Below are experts of layer 4 (counted from 0) of a mixture-of-experts language model. Rows are named router (the router's row for the expert), gate (a neuron's input weights, with its number), up (a neuron's input weights, with its number), down (a neuron's output weights, with its number) and show model dimensions 0-191. Each number is 128 + 32 x the weight over its row's rms, rounded and kept within 0 to 255. Numbers have three digits each.
Before each expert's rows: "gets" lists some tokens that make up at least twice as much of what it gets as of all text; "comes after" lists some tokens at least twice as common just before its tokens as in all text. This comes from a sample of Wikipedia text that the model never trained on. Tokens count by the router's weight.

# expert 9
gets: "\n", "|", "Scientific", "=", ".\"", " Animalia"
comes after: " =", ".", "\n", "===", "s.", " =="
router:124180110188115139084082132146073120122115141173138082085094156164084147087137054185142098156179114085189125107098109121164095119145108071159114143134163125093134129148092085083090105111154070124176164096175122136160124162156149089119193094135160179158102150128074129114098136126074110129094129144111176104135178150108142168123165095114159128150115182160154156146142095050103119118121167122152107135150089089103112087169071091176105128152117135131080097169182158083099146090090140165112138105155166167128156159096146093115047144136088090062116110143102097107113153119082096169
gate0:205162097157183104112136110124089059147130174125094077170125097139105183096125132154053127135164171133142127084126108131164142148094120107092123144111127113118159187072121110034142074151120125118136109112116128142109150148085141105128170143069073187103169090059144132160105179126184148145123177087122136143119096103138139087080124161111134185198117110119088156119079128167124119161086133144144122057142113156139168132168100098082106163112120127114050144103129151128089155124209128124192130125148183149098143108123172186115099138138161123154099124169074139164152116103130095172
up0:169130087160201081138145117154147099137103200139149092173137126192122165098095146162084132170184171131130113069127091120150136167134114112133121121105093120100116115108153037077126077130137105121147127164096111098138145156109136124157164132139090173155099125079117152172067130133169132123120124087126149160137145113138123065138092151185146118116109096123068104096109088126133094163089111118070105058181097178126149122173121082105122135084133076118047156123122147147056132185225160122125112135133107092126107130139146159167065125114177127179105088180128164103171135164109150170
down0:203133093164135061069097125154173105125154110135163108114121071126095134146163185136118184122137113173156179131194087097168115164126096137102151149074110131143177105116157098113113067158091129174117131070070109123127141170100147143137133160069075154113106139109159169143132148140165138130085170122124157132111103134138159085124089140103108159189150155174070150171071166200092139140087115125109117091148159121129098153123159107126127122102137106116107120124113159111110193163157179193166128119167208138082099118139116117097106134134222162180083123165081084121089159105127099150
gate1:072146150144057062146130135106113146134134120135129138122128155168160125139079107100100148194140055144122110091153145049100131175121127111121163160115179102153168064158111129106145126148116136156100151121126163181098144146166126119158123148119169112074128108101106093053121102164159193146127149147164181144173105093136096166112066139179078081051121138105146115066148092141166075106152138099143106106189108153088126141090114079108171124183137165069183148121087124131092131148121161155164144114086158158118155123159120119126079065143164194118103089134116188140064097129091121123
up1:125178069167151163095167160181165096117160137109162098095132064116122115104068125150143088118152187156131177121144100154100086117081116140108097121135125140164173164120148150111117143093171146067140115140143074073140091120102135166131139133106065106126104119155113148166090112141114102101052118149135115102194097180152175135102148154112155152177109136119146136107090148071055153158121129198171170149075132157171108093149105145151106115040090088136108116099171141132120116102155130112102088162152119169146077105126059170122165175139145082134194134096137117120182190118178116178
down1:192116133081126091140110188137209101128164159091107100133160120153144159115121187155170133147139143207110135111165155142139127150110108102075092102159187130138158212119185120132150187121040180112141117124118080104154185130113085132085132090134068110189146161158175163188080197141132152124106112116080150082140093122097105083111120136102165106113102107096124149141151148139103108150137184206104096127135158151095090108124122186115156088116130106093161116095136129120101112160126167155186126093149149123157129089148109148099136103138153098144089059129180167101061142155138130122
gate2:125096122088198116098135153092090132167114147135152135157148109122140143133146088092053111130128118115172193095103153144145092086080069130131141135120183093154126128170103182111155180096130087134194140143089157202128120118103109128116100178178125127132077170137087181146154118156141112137122160129176106098117124134138152084164113111148146171065163104107097130120201189165123094116133172169157110075099115229105136125124132131160137096075106131117146179062123122146101108130107166123154159172155106173145144110093153093125129157196142113073158046104091128102066095128141085094
up2:122119092067202098100098179096135127117088099140158118109161149146144151135135082128075083125125173179190138129082123106161063122087100116129154107149152043150142090152123150070155117102190125123133117103157154179119150104118114140134055177139120123138135168141110133159124128165127137165065061144135125116107096131086154126128151104147215133113159114135146168112186179060088117131149161140139130054119168188094153154125123106114140084102099112122129090048118121136097080090123174101100125183172131146142125121113096183153170103134141078098174068125118155103145093119167063119
down2:131137112134129112097133109141107106088113069085147072104146131154170129091152148166139062115114156156139143169136194120109117163130116137132101121103114121206129123147185157113124090074188062104158116143091128117115155093097154129122118116157163126145155124116129150174117160120073148095123111088121151150127101207108124139178072138130168149176131116144141130115152132136187144146152121179107135106135175190146131099066136164094167129069079139153120215138208126104113136110066143120129162173129149099183127093067135149182145190103107097019196124127183137132108100087164135137
gate3:127064138148132142149177185097101092103126098120117099119124092180098174157177110122068090129138157125166164120211154081121163152136114134128125087171169139180130097194121118113215069133140153091073152149117095125121146151135129188132120153125159118127123136150093099068116155068184114185116137118139068101110180076154074176170152183160179121107103107126122123161178089093140153105136167144149111132117173115111187124114175107144100107101133110214193098119134095108125103138096134102144119160101159123112074121148092125123090166119109197146127056137082107133111120126089094123
up3:127154194123120131147121120128157109116136098124133087129114141101065155114134160157121150112130113120140124087165088106238112115107145101113168103092068109134138099133061165133102111166101164132126154094134111086156144146142168070089152167152081136102107154180146222157160166130128099132141206157110173132123033179173124058103145122136058156127154129086154100120108156155096100225159111194136164084112166126071080112160116109131105156149152094055098107126095132163158115114129115158119102095136158075099156134145095164160121097121145113144127153097150125170151164112144122163
down3:090170186101128095142193109128185147137050140138146137149149158111103119134204144091174117112090092180153086197143084125102127126064106127138079097188177178124075127125078097186101148141125156140087143152111145189146110161120076165125104101185198106107091157164130124172130125120102117176168070105189108152111137153078181148084097105084130110130140132123134168151102051086064116105132130141177083117104138160098184128156151137109184087122161111115111125131103155069125126106130162130152098166121169134135121115123191125107116168110190102149144121135151111129149132099169152140
gate4:160156194163218092157102159155146147158128180143130187098176141120147094075161070137169150128096088092127132172128088120138123117127108083078197095129130118094162118130148132105178152175105136132100162133130050151079102164137123109070115136151144125120092162201126116129083188161124158075107156215103145107119167152120191152129100149097176114084190135142095133124120088105139136118059138171100113104131137088157118082164157115105152169107128131100090085106121099108125141112123106117102137169141146135135170024152194144133124166085094176134162129118103106084141115143122108139
up4:144148169111198111095133146148130164103137172148096146131170123105101107093097142141195126120078104145123107093115083070109090154142165075133131108162133165131124141173151088186197086163136114123088109136101081198098136095160127108089175198142119137151144159181119145125112174161197123109158155219123144125061141145166175157133076146120172158068156071118127147150119120107159110118126163187113099121127158067142091099145139122102171145135125159090083082115167076108149149144145138136096144152131125173172141097169133185119153168109102157162161110060148113097196108126102079138
down4:145067085126176099113114181101104124106183120110182102097128109128157178097142155131138100102195098125151133134133105148184105156109128076162152174098095147138108190149170167088083176123186153152091102149191115097119133073064140163126104102082132135081137102106094166182176078132108116114159100110128171114133109115118145119141086108119115082184176168180173133130180111154118093111125083125152137118157130152140132164114159103086179123079150098146127137152101078141117203134145081085162204145056145138071114096137105083175116093124145138114102056159113146119116106134135186090
gate5:135091110103109144161134178129158126180127123173136114139174096112112152114063160067074074105126169127160120113121121189113097128134087118107121130145082114090128126151121081168133134188095051147128070159095131159124120127170106116120122148102159100155155170099052141077127145136190074140140070107091148146087132169107121061035104146125131152121082139179135136155142119181101171105165148114088175100102114126118120117179156131164150158148065156113135131116118134091120066068173074139111132159151078143170099115161139116115140139128058212124180161149126124131150053136104096116
up5:152160110157132098116111060140132114105107148055098146119125143113159084161190081158164154133108053145126122138148109090121135110115120186148122110113167198155128130150152139088145129129156172111147175132164134115165150137071175090141143143102057098069089050140163052136132127123083171149119198138164154117166189108152139168192139143137111125132145129063109115103107160071142161107139096113114111156133132143129184120106113112137090118109185094152103121142182122123152190176081140113173181103129183091074114127115147142127122129144188056180082129077142177097128177140118129106
down5:115141109093167079118170099136097089062064154050125210155135187115123125130150114133144157147154118113085090118184149089096170122124105173163164103079184131080102078095121153079094123139137139141143128134161144065136175082110133190133146074142135175110113120107167090176100116149132161131083199109132111158159178160144146113141117135078094136116081125088076127136103104075149125136124124146151110124187110158127139144103053128081137108144184109140143129090130120105104198120121182116164108158091144106133126118122080097111150164079169065104058108136168145116134196145075137126
gate6:153085155088087157127112117087097098086088172116133127139050140124103076114077111118141136110134132200119114137157096092128158158120151159108128157203100089073040103160115087076099162085154111159152121179137146131162105106089065147173144161140103090090125095124134166107161128182124145098080116133110178188159130064099171164063114083137123188131151108124144117139101121132090128206158141140170071154160096125156113131125111169149127128134151183133064120191155137132157133172175153135136158086072152119115104130149081133190090149134108098123118114122176105105101111077172117103
up6:120080146120077182159131142078067085098118225107126086102084226099168120151140114077123139091158120143108147113127097092156126141107153176155123134168107125099043114167136102058149141159141128124138127198175173155151105156112082116159168164121116130095118120091106205144150134162137134140094099116080191183127125048079118141090136073136127158167074087108138123171135172122139071153141107109147114114176143141158109132116114118181132122102162195132108088154145110146159147177147112114129154074066183105107117155131115104176101132128112120087116104094136124127101152074142134127
down6:171100123094065149113133140137114110173153133202152106116110085093146100131149189104135182121159184123172179151118153182094092140116154111118136099146144174163102175087122114072077132225124141092168113129161124114150102148052132160131091117110098110144163120172134165145136099112102104076051141125096118142149092150122191081089095121185142116180140149119076158123113115103110098152106084146100088152172153160157162101091165176099202155163108133130181142117085165127152068094176162130133168099098092105164154078146112088144111133114087130149117093155120127117110064107113104181
gate7:200099094131064108098163149116124156146154086111178106163124098149145152149100162130080126112107119135175071171088171165140168154142103075075075148082153111153134066085113133122123137080108123128105137147161047198124111089125091137159114158099156192140095109131066145162166197139134146093105142138175173168106141089118099138091088108119164175185113135111100147103131145134102131141147098119158113121116099112131092123092099131139114153151122134172108072120122096067131116180094123111123183159080142118137175107169064130171189092142039107093107119078152130092100144133083094080
up7:117189125135162166163105085101144174133115166168119147112109149126128140100167136142159121146122173106086139047148086159084078089140140203210139125190085091143118177171151133090154125179113157144161106135099161077141144123092128183128092083102115033098140138109213100069152118113119081128085142110169124061113107138146113152147157128117102120118179117138140130094102065161155112152146146120147121161147161110154167106126122125101137126087175144097127102126110110103116118125161144179220151096109130078152106097119187121107096168202142158165096126126111134190128167114103108185
down7:155125155109158101185175154089123132129142187190071119086115198128099124117160131125138210097148146126149177107170120131180108138128145153153077070134065160134117175147148060162170077076100126108112122161119107124134134105156203160109113059156140103131110179108146099115128162108154137130079163077098117088164147117092143137120134077147086124135151142161158109142155176135106123101146096108186117141118162116156095120125156152051114124162020130133097155132210110137124161115123177137149140180142152185100136144114138135110131101151166163134067086108093099167109113168080171139
gate8:102136139138158116153113138111143150134163112164147069146133163074085056109174123157161089137109172100147174145114185157086112140113217142108208148106131159136141121093161126179098174173148144068141141139162140165190097186121098125142158151102168135122066124166100136099115088087141088186141121124163143099156153149143133071088061175149138151134130192120191148168077138160101168122141123121129156138158128102151120146174140107115179154088154083097146140102133077045204170129120147155112096172140103097128148131153158099119138155087073108191082101114145101116147123118178143142
up8:108037123157195088075106186122134157130163116089119101123111150104170102109140141129143111109110165057105179107075072106089109139092158149078111092118105156149134120105159098130120142159098127095126121132143033138148099225174132113114124148086177151146133141186115143143171158113106106085192135158120094090135116180159150113121107099130112169090047119067180147152154169141124123116107089100134067127107116064106100072106132132136110151132119133099138151087133129129068096160135109124117166153103112088076073093118166086098149147072106118090161145163153083109131124130142078181
down8:126124118103141122082044143116122127137079157100168149142135145130118122136083131117189161135164163117191109037067067108150166159079141081198145200080163161128112119156130087116126101093107132107127085151162126121085149108100175142059187144147123133114182120144153092097103158112115098097124099149123104110074146129123163129146121162141128138151099111117180110123135056086108165146136077082155114169099108161134131122137098164175101137186059095088172115161120097170127190114119090140176145108085123195124163106059121158164149067162149110088121091139123132117071140127107121108
gate9:100118064154130090126108119120141112167100143129102142097118195140136126172124132082133146118101119110120142132111103199175124129108126086164082140157089190090119234109159142122169078129095103075104131141139146124175135139087103157191144127155124104100099093156082113125180122112148104156062127099116185108152151048136111152081113102153146113094121143144177133132104165127154100173112184071183068198107162139117109111111126175090133181096221139144168157183138200141164125112108126097108067128090165119108089111160094115174138113088130115084129070131107157110126137154148119102
up9:127130175146091101134141146098142111078174111119164137154123066146102149149155104121152179094154177171095132133109138090065135143137098167058161133114126127116153096126122123131100166079152116159158090100096130162154149146117027146117091125101166156137157114075163152106090179159069124038139198152130105097125142151102175140110235101101116177167102119086115138128163127195166117047165138151125130099101073104121169095083121110140088122159097127182097159077107116135121133137112140119115138163169092136094127161129159086096133142106062176126144111130107060148130134083127087094
down9:153112079161081153109137100125162094156148137149209105175095158086141114169134134088121108198130086153122130134140077162173172125097110166155167079124131139157142112066192198132158158161102099085155086125143130127135109092071092081103111123134094093111136157082117154172171084131114117161122121134098147147115088130134106141113153207096147145171128096099116132089162141093144066118137147134169124106185098103142181128112066127080151180110107082034122135120105131133150146133143166132118210140058080109155161134147093119087117146081126112163071171154115097164151073113140089147
gate10:060106088149129107159132212103119049126164117156163109111081144186146148113063084138126146136120106029094066111101113116129144096084073116146163188071055139162139131155109103170132163148172079130164118122128112101153130190104113127172150161117125098106132162080109106136152140128136069110171115129106190169072150134096093171132110114088111131183149125122087131108148122107129131132109162143140168051142155142112120117139094100115149187076169125138122148070128099187155133195154166141156123155125093141133136102132112141161078132123222068089120109144137158147140121099148130130
up10:119145151162152163143121130171092130152140168137115190105085108145091122156134178138161161150084091087108167125095142156155181161140148110116099149168171187130136143193122146135156163132164084159146123078103080084134170109099195172158138122119101097102149159081147140162167094129133101095092126123155136130043122107108174130176115140075108143072108137132123151101112142112145209108120118180136145110176136101168131200131122165122137212151120179129162086198083099140176132115109153188140112115172121136082120160163108163181096155122083075076183151167096092075097135146161124126
down10:150129133111117204125122174147117129116113150126140097193089131128154164119119136151192175115122126100198097068075136117092113138104102086143124095126167096161164116182133111166094077103145112124092113116147083149180171129097154138138099129110121132141174112178080114174122180113147121091096107112142144164085140171170109101203146083157065082111121194154147191103139139141181114108087136137127156125104165142125151114129117091137124094137068104123163152135198082083122103110117046186143153151215153128141110070179176185131139166092105163089149127174121102128126135092074126153
gate11:195125131146134139235077196167118106158120095099160144100108182115077079139123202120118118138124127076062132074123116068109150073129085109151144153133142105178117117150112123184162141149099163114121135112146115146098162126155126135135129112206157110155119097172098143156167190170133074138107109089182105105120138109105088155156131073149132136132184109180117089102110142098143135151142081145095182127153112174105097167096118157082139158106109201101127098074116088105110132113126118145152134129182082100094140124108132094207158187176142136137154064096093135118172105170141154126
up11:168119122113136130155090149115149116161116126108160119095080161114053111164096150180137149161136113117159122123099089130163107097104151116106162112114184082138122118175165139147145157188109132116120115107143131115108184142079126211112170146205156194195194148181180110141170125151149091135114082065153098127167128119073127193179154087113142080159130107158087130083119105098160147116147088157076142113165139114141038148095152118145133160118119169166123118080109121105123151180145130148104103141143108094133166146114172093194210157129110179178139064101103123143128139172174123112
down11:132102144139085162160128148141084159133134182114137134143113153133139171183106139111082153134146135185130108131123130127143100131107106188136138173091152133144147229185166105099141100182113122153123154066185103122153154159118122155032159175121158128093118128119164105080120111153094111113193137095158104151081161192109150070172101115158146167081133200111115142142157168164103070136150136146137183097115144142131112111084161212181175130094154148153115104121126110135121180113109151130162079101181118161100152146092153094156098211146074091160132104091163154113147169118098171141
gate12:179148156173071152144048139154136171053140078175139154184124143136141183119172105095108106084121169144155158140093142093091046088189133084134136150067161108123152142116134148146117105149101104120120103165100153151152100138146122128175115109098106125106148111117108123158149124097079097094135091135141097115167180080165164151093182193135116161077133124138075153066162130161188152091133091113099184109151096156178168120138103126159135209128126122111154123154108056187118121105155175119163159156122071105093174156142165159121117135088089137081166113155102133152115065118121146108
up12:077133121075111061126106072102047152164183168115140128104113192120108129121082158161172157127120131179077132138159125130115146124098115133075156137151108070091159153133134132133071103109099169136083126068121110144132137115126143118089089117146095172085106096155159171109055151115108190099108169087058198094104092137111141087176108098084148146155134149081137148077157145096134086176149135128175077135133116197080143147113135138065085079111101138104123081151160158096121130157098162161108077113148134111161066176054141149138173169126125092117097105134147119133113143096126122085
down12:119137180106129113146157072108159164177090170133089102120064114183082109119105118109169098097100155209101142179102130150131111165082127115135123134121084163105111163101154171154100112159165167152137101169163123115120115157156153112157074119091099139094066123133145191071119108098060104139114128106143134160089102158088172097096159090089150082192203120146091149160113090176103105143146177079169185070125128174121135134150157145058142141123150131050160139130099176163147098160083127097141108116101070152142161147057122103165151142108120120101145097112111132120165174125099179144
gate13:173127110119136150187119156109136136157120099151154101153149099146154092142101152177103045186091096115158116095121182170097111086160138124113144182155118136134115131141145087196141148110147082123120150130102136133146119167127100101135173167056143112089075114097113133089137119117136116136154179172148160133113156143092106096166148122120130115170141173183122122176071117168170123091095170177069216059109129132119131099098120057132144171073095089156030179118123059143181127124120095124056131092123076141139122080108158104182123112139103081110140139125108151117124142172100138181
up13:059109108167142126095183072164128092134114091049151116065059131141170128111128156096123100061133101146153087177071165069106146195120168126139098133118127172149158124076102135146184169117136131132157089076128089107169139098094147142137118116146132087151175108170090177133131173141105128074144107159138163105156074123122136124129061137145158123131151154158151089106126129124124119175156129093147088177148107155140111102205167135197092075118114109136099119156151172166186189142163140089146086159122122076141157148153134111144157061112158119106074121125132168102122099060147087130
down13:112183075140119168107117090125196151111083143210124138113159120154108154171145130134089129135125099104103113121132134134139159148101177147100063122102093100134142140100099123126069140140159183150133157145104165068179126171137135121054153127097150159108157116096107126134172099077085146086116173116107140145124177075105172147195141067096106071176115095063129065151158119089052049111132156122141136118161110142183119146090201083075098099162144143138104103145100160162149129153125154146109113072107113153121095146084132115107078104130104116099093125082179105103136206118119164104
gate14:147086111188082136134166108077109127148125164102112112122139113143132137101131066107085137149198082075110122122171171138094130036136078129113152087119138133119089080083138123153140157108134120116174147089131072135116128138092124132132142116078120093156085176154148167126128236119117143161123105143112112128106134104127144079105038079101147124150157082145146147113137113161157103075155176136114184150132095132182132110191173107146142069119122100093127117092137187115146187182130082121123117081105151171121091089175081083179187095096115108129130144131173166156157124181127067100
up14:102177132100159122088075138155143105097135129141151112131106148098122108156062170071158111127067126163124123177124124140129078185146148084122137137148085156151144164146199151108118113144164150115077135149125144146176073122157160138153099114160130130044159078133115059145093067130139103108078135108157200124143126136148070159160187171138105143055136138070123089172091135104090148122138074097098148120154139097077130158110090152099145172139138137169142154179109122135090080163140175099118118136138131082171146103123154134059064188165154144093113093130070123104147127073139151202
down14:135121130106135150151130173152132131084118138119181089093152137201104194131117123103101067141126160138169082127152169118140102170093110133091096137109117163083130073106144131111089118117092133097146121143153124166146125193170090184157122140113135112089126099144116025163129128126121139134153130150170126105149144125159075162149158146156124152068133131071090113126118079079073119123093156081091099096154050175089138155156118116120187124100135069151067160167142098123113143131093127110150089232141126103176058165081139146125058138140110154098129150060130133130086098130205147144
gate15:141141158127134125115160129143129119071112129113142095143130139119073127153122153140108100113125097131134130114161078130131070083109096132107112086076149099152127125139129108157163138163178068121096157204087091181080164101141149112096111155164138060123134100127103122128137195144105100100100103106161159085102154107119093088106094156161071129085158168193111017107114114091172119129177130067133103101041082049110095169110146153136121167079104184121134068139075062157119134173164088150136104105141158167139113118104130157130144122142150104091111081088095145133126137181195165117
up15:107105127113104114111176127152126126083168171130189176102109128078103125146108164166157109114121109163158105146176087147121105076136113151107126146143150127119121133151133121164117111159171063194099176181096117149093129108180140115102119123121117084123065100133101045110154185117133143159128148104101172095142142121160138102093047145175134207155121164108103070133142084089146101097171127066124111115143079069086166153149164118147115118055125125104123135154153060153151091158159084141092083087138140125096071148143145161092095176123151105192067122050091139112136109147193115116
down15:137167152113127091150156127120143136141129045149137145097087137138157106169162158117119124096132172093103116137113095195065123093194081134086169120111172144138210152108131145101090122089172046182115093125110100106152149105161076151139165148140150100088166085095108162177178147131113100165091125117201104160168214115110138146138154138147148079157086107117133084115100166101064093099112152108180106184190131124091109116109171147119140143146137102161164095097105116140210108108148119130150132068118132126138063129117084159137130109099149132125028129089152096135125145156157122135
gate16:138114155164117118121161161182123116125101098105114099137139076141123101058106134116108118114100133090139080122113160105107145129104180081163132150165128155138081112132074125112162104119140149156167115118178106155152131069135153118136059172144175104107130157140211139122131101135133117100055176138159080125165068178169159154141113137061122088085164166142141083113168125182128217187115093080116149115105179160104148163122142169136090178169080139135092138168092156062124089140172146171129165140139158093093147050104104140063170150135155115130137162098073162111079148105091101135
up16:144103150142130113165117136158110089128139075129133081173131109172084130075101135078150109121072138112107157109146159157184122130119157075142163178082104118169091081139060109120161124139182102175180131117159165128121176094103186148121130114119103083124063145157176103131096118164135133121057143084114046133182117193157163171138153167107132121136141156106131117154125171175105151123102093149095138145127171074130178169116150130122088153194075152123117159175061125124134110102160202152110178055119155105076102070115088132086182182112120123111146107098146124118119171122100102125
down16:122127178119080119144132142106162157137080106125143089090110167136181045087158154169075114107108091070168108132084148104123127120078110146124155190111139042152122083131085090129078128146140110125148138123104143160129116036149187175090139119114134165082137143176130114058131109090102075108087143078121149150130115066112147150139145162051162119110179135109131089082101124121084071098124142173118137175180179137158159135164095121142122141170165112114147163108147165168094166164111169102134161126100124087094097156149123081145162166138169113182159200131125136094099150111160165106
gate17:120125115140159157153114088140114179131095126188160183122083127111146134125100113097071100130145129104089122178142136158046083126109165078078198206127097161128104136109089150133138085107142074071084105127153118084204117128194110152087100109248060130100097133165140121110136102131168130133067118060125093134148124135131118100137074151092129126125165142125058142117132108111106126121170088122183128110137116107135151107089117183153092089117143081134081137163097168142099136127116139147080178118083095179103127138157120115110159140114166131212154126135127147113151092078141094116
up17:121113120153114075150103095142169114088104104182124149146135173135109181157054094125195148111127144131157146055124107150111095163138072101118190132161132133209096079081087131136099139189114168151130112080102188163120127083182118115117143130132130132158081055081132144142146174162136071157123098087129121141128171150091174133101161140109156144081102160161154065150125108132159147163098185130099077138180110130193182127126097069129168144161136148190138144105159062131124066127134079089109109163158186112150166153129156164182152164146152117143116163087149107146120120126124121103
down17:122126157122122133094108208142142149125164094172158139189061150102110148167107117104156115100120062100137141115090115145034113153127145135123097151107147133133098101143142194121075157191104103135125092110125063140044101131113126126166130078120101083146169172148143114172123132163168061120104091060141109081095151145164152088099112092147147127110102086072113132145144090138118096121150156128052096116121187125144171127166096125128140108116124117144156155126105160137086086219093165131120157037110149159120152055107119086149088087117130146139138076112072119136173086142100105143
gate18:147191099117167136136112141128126079108121154143121145103118089153149143119082142150115165130099123123130090119130162146116096181113172116073084126145130085099137133140144152140143153152184143181171103118107080144172119083182097073141135107082097229074043141125137143124157110161080156136132121114113146156102090168172103184128134192088115096137104145081107159119105154092165094136060131114108162106167118127152217071107181192115136082091155123143103156101134089127151107111106075168120136131122102136117197083071143104161163086180136144123103082138113156124095087075146200119
up18:118099093141139082166220146191126159125113112111152117128087090096108097107193114143153146084165126092152210118142095115102136097154107139174148135111090118109115161132180086168157056130126107125075133150152215081118110192104191173092143166164118062164115128110109157133074118126171090125119078182103102102108159134096097129151136120165135130166139136145126121067146080127102085118191137068123157119079141110122077125124102127184113115128088127058138117141139111141140113124198141128118149122163170072163084135150105140080106146133148132121116194105081116084187118131152116077
down18:060055135140130122160107094175171124141067179121132095139122108057138064126159080099147189142138128113121159146086125152111125117165113124166148151138113131140110160140175134147050041081130119108109153144197163117087171122141155164171124103148174124127146151160117140090138122127133183168114105136059141148096185138180113154134043114135173142142069137140149177128131098150118100105171149054089109167081125147132132100099138087110096160106060140120166175153136121169129078116162145096129178196087127111104101117149152131076076101146134111138131123130155067094096153155092164137
gate19:177135121149140165086128188182139117129159178140102149159104062179126088153100083079089135169161177126162119150098144078124140150036162170153134140095164129111091126147101145109134121127089152125126088174113096164069136151179125113118097119117114082112148136154144074138151150124044114112147106179133149112138170145172151168166180131172131105152163143102073126115098086083117103097095135172060195165112126135092142122234140120157156161149156142120132134151156159053113107121136055157145086121122140151073122156070136114149110158154126095182069127173100137158138117139120127101
up19:119148104094156093157096138064142126079141053114155107149127150140130163130154176117127147155106147160115143100175109139128114125195141116138130094138073134180120139103094103140133117112131083107169114070105119161118145097122149098193151142128160200119141153120079134126134106108116138149169148103070076097171052108115089147167085093074136163089088061107117143157091154152142146158162102107180073104101161138183091152085113161068092068133128122106133146059108083142137155109128177080129163127151084064170144131206088116072113155119142158079161148110159170097086158155122090177
down19:129152088130100079140091160101111109163188176135128054093130171143108140166106035162116179143110174111117132093122177121167117156126139106157178148115128134119101054148137135111205122074146138135102174156105144168114158122151105106090140099151101104111089155184111140145088129074171181138098084161092106104127132131151150030123090123139152192099124159142136102091048132106121113128148093118165123133125153139140150103114128102114106108131082145163202166182164148117100171092146109150177141152150139099121118186093055102131097112172094127153066095091097096167075157138164137109
gate20:170145085167104145106143102135138064169138180125124147165166121120098115102132109117103092077123135159131126171164150124059156127151125115125113165136107145116158119157159157142092129170097125132135075144113077111176166117145109191123111063148116019133165147116140100119097119106117158063118052211097163110160167105094124192086148122130137184120102177194157117134060151116106099138078125126134103143085107086148121145100162126129118073153087161169091170150137134172087122148074162112048104176167114162161054095151073127090153162132127126114131136094117120090127080129144124115
up20:094117114124058149119140098121145049173188132136090112110140179099120152071122146100137106112157130130104123163134192121047120130134135122085134214103118155077118123161083093077048157133142146114116117116119119091104098099112137123101124111124147080097130202097099123084180112096144120075133124089120104125160178091089145168108168097132121161110161164148160135139095126182127170068076106117104077101101115130108123152099159093078107124131123162072077151146098098183181131093111116098113158068132124158132041203164149128143141103175145150157110113073112121070093139111102152098
down20:152141122157103088152121128042152104138130138183117141139078174107134157145102151101084117105133116126116074088080147129116187115064154088124140115107092114110105141109093150133088145167111111098083151139175180158046151130160123118105093156182140138118107151167186108166107133084156140118164062087159080060131122126159076129160110113103078127157126119130147103073128134160121176126132108177094125088128149177186140198162136136147096155124135035162115144149124055142100081132130147087083157103114094142137088171171158172129087136114124107149109098044158107204145144126107101118
gate21:103112108127190129174162144110095159126126157157164164138102105138112134144100124097055105143133159142156131135146139217080114156150162027152139146195129194128105109121092110119129136098129107045126167136146059119104142123085110111137117119125097121131077156134169149180062085143101153143100061133175191212139146164197115116069121136159164111155174107130079146141115106063105127106107150148134166111090165110115126139131102134126138108126099192172125118094146131155123162128148157140141189160117106150151158144031100094128175134099125087126176120163108135083086112134076119125
up21:152123124145136109085153165094160073107091126145136134123176120124105095145216162158164139181130103140070179134120144079137158094126058202126083081078142118145126114121140126140120130142115160140150099136092157127118140135163151158097098149166186163188128124092065095145161078071169118110113211071119082058143087131124172181204156088104098131082086173130130133142138068110094138161151122108095130147158148163128162139124177136126105132116146132146120098135115156187127054113096113151135086071095125177142127171173103088133113072162085153095084134094121106160136116119114111177
down21:154162145109097115071167116127139131146134225127161151128130142176112153132119188160127150118155106118173172176131132143097106164128103144198113131106106194119073123163131124106176065135144230134124078154130124045098149158155099143087197165137075112103143127132078131114107111130148135149164134111106125131083125161136126100151082080092130055139048136127093196089087087134162101199096143086116153152096126121076088146136163105139113121107072148135139192117102136108106099162096156120149081158126112136094123077169144126120098137143130159132070146132138113132142174131118149213
gate22:066086089171097203159104056120171187149125095106108144165118088116100095115103130122122211143112132197154167131125124077152185120088167132169106089127083114132164093113082143123105121108137146135130143181140118084145160152172164162158141104163129145068155165121108171169155154111127101116111142128162107108127117171159151186113143156126170154102147128142124140104062152081154158174079120119199092120112191126132148085154095131154122090085159162125185104117094136152097114136098188160115185086152160146090120095151112139067130146121080067152151141086108131065175142093172089105
up22:174146207110156103085128125168147147140109141160166130051130197206130156147164126106136129109091182158108166103086131155085132129136105148110159122164218143128081137168112123104125100136089169081164163138144105160152058102122128150100093162149142094113111147140166119093118050155129092127142097154110138144081111055082132099128142128135095115190149110123113060130206128138100096082176162198125145118108142107156149174107149138058162066139107128103105210136147100074117167110134130138144117127131138132152130132128095154189123162138148149091157133175144122125078206107135146114
down22:096161169129143094157129132094165146151189160157161142145084202135089073116231152120086114147168109148128107072093103176090134152134174144117165105200145104164137119152127095156084140144076152154200131100113132094112160146158099069148129125136156113152106109085086183078105132111131151130192084113149143053101130172113130089128144141098215152078080139107096127153162107076113103100128141082092134112147139154134111108092156075121089092135162138099075137123073165133117145168143145075140155146143166152164178069136124115112079113205138092156111139122124113124154128157101157151
gate23:168178167122166149168184144148133128213130113152163132075188145152063131141160207107122164121147159152146123140140150163104142166183132140087129111072160095147173143113107135074135169176074127147103115131102103166157133039136153088088140124133074214088142092093136124145087123112107117114126123117130119095157091104160166137105125134101150123113134125120134116110090148151112142162137102129168179134107182112125104085097204124151125147118157090160127101185156092086144193178122046172128144104123110122140110113105122069166174149112118131097133087194159206128109186112097101118
up23:151108110100133145145193135164153110166085114131115140064128145124047135151141167144124159130106155182094057121109121150148107200130148123096117137097149090101113166116171110132140146143073142086106070118071085192143163035151142089123133132116073172131137180141090163129078073160136111124140148151127153096139060154139156126110153172113157163065114118099076103119127178147130125116116098141184113133145134129110083119119193152127131114146189088166089120135107153067153161135160082115132139078128102136212155172082180105169150138144134079077120090113120173144116184078105106148
down23:184152118180112107131110125165151143157069118135147138088135124126101132138106167111151147142087131166129055111132118157170113132126100155104080123060131067119192103132104127148144153181148092163159157130173151167182195046122129156092092089111117219119150102074100163159126118126104150099116124084126128125172072144128150113161193142127159154111181080135146113108153207085128177120100131120167103164133095093184114117100170149133145091114137176148117096099182137077134154163126138176204145177183150145135174162108120141102154116158128116187155088153106114143157120076122100073